config.toml
num_hidden_layers = 8
hidden_size = 320
n_experts = 80
experts_per_token = 4
d_expert = 192
d_shared_expert = 0
hidden_act = "reglu"
moe_layers = [1, 2, 3, 4, 5, 6, 7]
router_score = "softmax"
normalize_top_k = true
routed_scale = 2.0
balance_loss = 0.0189
balance_bias = false
n_groups = 8
groups_per_token = 3
init_std_router = 0.0319
lr_router = 0.000999
vocab_size = 14953
norm = "layernorm"
norm_eps = 1e-07
tie_word_embeddings = false
optimizer = "muon"
learning_rate = 0.00265
beta1 = 0.9
max_grad_norm = 0.5
batch_tokens = 131072
max_seq_len = 256
train_tokens = 1986000000
max_steps = 15152
dataset = "wikipedia_en"
Below are experts of layer 4 (counted from 0) of a mixture-of-experts language model. Rows are named router (the router's row for the expert), down (a neuron's output weights, with its number) and show model dimensions 200-239. Each number is 128 + 32 x the weight over its row's rms, rounded and kept within 0 to 255. Numbers have three digits each.
Before each expert's rows: "comes before" lists some tokens at least twice as common just after its tokens as in all text. This comes from a sample of Wikipedia text that the model never trained on. Tokens count by the router's weight.

# expert 49
comes before: "–", "=", ")", " |", "\n", "2"
router:094109111169137157171112097126106094153090110122176070128190104146136144138134107157153173155159129149188133099134168115
down0:164123094166156178146151169108139144138144153130165136153097170174155082126116122154077096082127098157174136082182175113
down1:015098110118100122101175176156115124128088140134217126095123102109178092125157119166139145116181103135123097147153175117
down2:162124102113125102094114132164078072147127074153124080121133137105058183120137172144165120119098091133181150095133081184
down3:088141092095101167151079072120165159084126133120125164163090096143111124113110104108186152100084129189077130086056096166
down4:171130147125160167115132194098112111131117157148198141135100116192120198127130069145130095089126153098057134060180069114
down5:101143150151145124135187115096145114118073088127115082117171125123138142103131156102146111132149156154121147171131143176
down6:143143113132084130106044121084075083112117159156139201086166133118143174136124112125167139138120084127153146116102152131
down7:149157111108108079095084160104146131155114118136122084117165156186127122124099172104131087089202102139114099165067077139
down8:048176119097076141106131195131063101154113105137150147143060094163097114145073105125131204140135119144084082065122153139
down9:163108089110145154127136144165154152111102085143153117128171144134133070077142130139104129083165122086113099157117135087
down10:095131096173156110146097112148162206131138179123131139136164128120115126087124184121097151146110119100095216099139093046
down11:154124135116125136117079113082149144085113145112112166118146139109148054127143113196129180190156152139137108100074103060
down12:076105109105088085148127146152115107117101109141119132156149148121189156100143140110176090111136146093158173145098123149
down13:093165189087103113101097162099111178141077073154139130150137094130183109094085116164132188187077094133088174089169096197
down14:104182140136157130128155095172107119169166144119145086125130075136104126162118122125122100102136142089132133030106171129
down15:147159121098084099191080109123155134098170119154132109109166168090145130091150099098136136132140092187132108128125204115
down16:158078068150135174113101113106121067149139128093136105120099099133062170135141109129134124140212094146102113039114133131
down17:088106157163131175115144100137096180128110128109116109144150171183099118099127169068073099105098125106129133128124214113
down18:126173185098145140137148069137154120156130147093134080102133126148070091145123178138082178142120102123155137106120184137
down19:103110069110095075141080147099146185099108148096090152114116119093159122103144205074136140144175115109107109171137072141

# expert 62
comes before: "\n", "\n\n", "==", " ==", "===", "s=="
router:104123170122116102112119126157113167141116147064204105078096107169076122132085091102088145121153136125091140140121170110
down0:175099168123145136142180108136099121084117122094144139129062111119054113154118086150162093129212123127101120195148100100
down1:159156139141155139105108137122105131138122105163115134166166130099137167097113109107125114094131149148092113152152104141
down2:124111172132157127185076124125106128125108097126160131202113127102141097148153142144086094094126108132162110101090154163
down3:102130131067156210172158139108112138138178167136127121112160170075119065133099109156119099156094141107152100121128124176
down4:141091129101156127082095063126112105125101157110171158108079119101172165122089080098104065048105088177107104145128212053
down5:162136137121094090184150100187151098199127113123145044136095090116131170151125150121110155152101080096117081047190146129
down6:139159163150119132132146117100133113195160145170096129160101192167072088173123150103062081125153118120070107137156154121
down7:150149167156152117157125102119054142126081076087169123175172105155102173145141132181123180117099183122038180129100122117
down8:115150182157200104108084139166050125134127170186124114151138098117089118095144179186142183134106126166137105163114133143
down9:127109145143119132140115079118166151158055160138140105168155175088163173159093179135111175143114088064064083142132080087
down10:147135131118129147150098137067162158128192131110187120119123187121116125115177090108058116130161124117097112144133151188
down11:152135181170152137095134099160103148127141151098191137126111143137159163105123162120088148135128102099153102180137147129
down12:129181109121128197175180108094158130091136138076103117113127134102073156176105158105146069096138151089161165152142120056
down13:140153141135201130114142145157117099105100156129162145092107129115172174121124108090152109167138133157155123113092138137
down14:122105123124103146112191100077075102097121088136141062166086179095155194163148120119145104146116118097144154121127174219
down15:148106137078176100147127085110095070092071143147088145114150155105157191158106095152164083155095128158163174143154147183
down16:180124146119073152100151145097101129154085063087117137138106109121095099124118150148165067136151103107062162115171128174
down17:092099178114130148181106141138132120137131062163151114133142107121086115074184142123065165085134117123094130105143143092
down18:134137164160165175195093115130111104097152116156112173147177150090089102154174130148089165087116118082169175071119209117
down19:104091111142141143089132100102132117109186136138129155105144188198147138144164071147143155110093118152097153136118145175

# expert 55
comes before: "\n", "\n\n", " |", " x", " Clay", " Report"
router:108132189086161121112125131166116162127123058112125107162045099115098158205127096142092123076111130153108151196102132166
down0:070165102164120105092102061117129065171128131099106130098073086146197142079117171174110086138116140159120137166141122113
down1:102157122148163143129131133148097154118188192102111152140068158118172147167097133133086106151132138150190161101159119114
down2:147109097175171121093167170123082061137129143162120117076090149093104120145159122208100185122118168148117178064117102123
down3:079106116177136099159115095073134150135130107174179103110163145128142124120126150183092109111098081164161137099125187121
down4:153090109061105137184096132145086136148131160135129123124106086083109166121099152133147164128146114128116194166100146127
down5:148107116124073106149173158120184116126123045108135099128085058169142059137073143155113155150128137102086079094157187178
down6:144102121101094140156104197113092086131106131189104168100141151195080161120116090138100151105095110082054095096142070121
down7:144194090174084132114187155176163146116095116114133160142090121163130063169122096166144100089147111138098158164098169086
down8:101184148091108126142090181133089157084095098106174100086171121128109104094105153125130115090058137181152129171082154136
down9:185159093180110180151107131183117136171126115187161100207127108107109152132146171124079077102148168093150083147108168116
down10:128125152126130079140108127106132064089117131091079214093161156141059068085169141145092141099118136085116128067121174178
down11:141118105122101082113115136148132134130112125126126188141107080132147101170126158132123125164130092146124111138179153138
down12:074099117149109159125157178121117118128222138160122107093155108105192146132118094142119194103119148123088122129107128063
down13:142106126088145105109142137127136127147114083138159146152124122196117140133086105124198111159209181133134133124112178115
down14:161134112149055108100169114145123158126086152159088168115150130136159117100150075122173100147184132112098156079145072113
down15:113166108114138139161131183102120117188170072131130127105130190115110109081156118119127090122161169049142106103076090152
down16:130139175106166062159110124117145187145101149109200133103169115062170110121103132139044088139129156112141162130113114105
down17:107150111113111095137135101169155166103128078123142124122136112196120128101116177144100128100100132153123089121136164129
down18:149121141144116117176093204183060145114125155152147178101068148186170138088081095124067125100082071140078096061143113170
down19:130074120186150115112115094113101109101154165102141179117187118074145158153120135147155109150101104143145089133151113149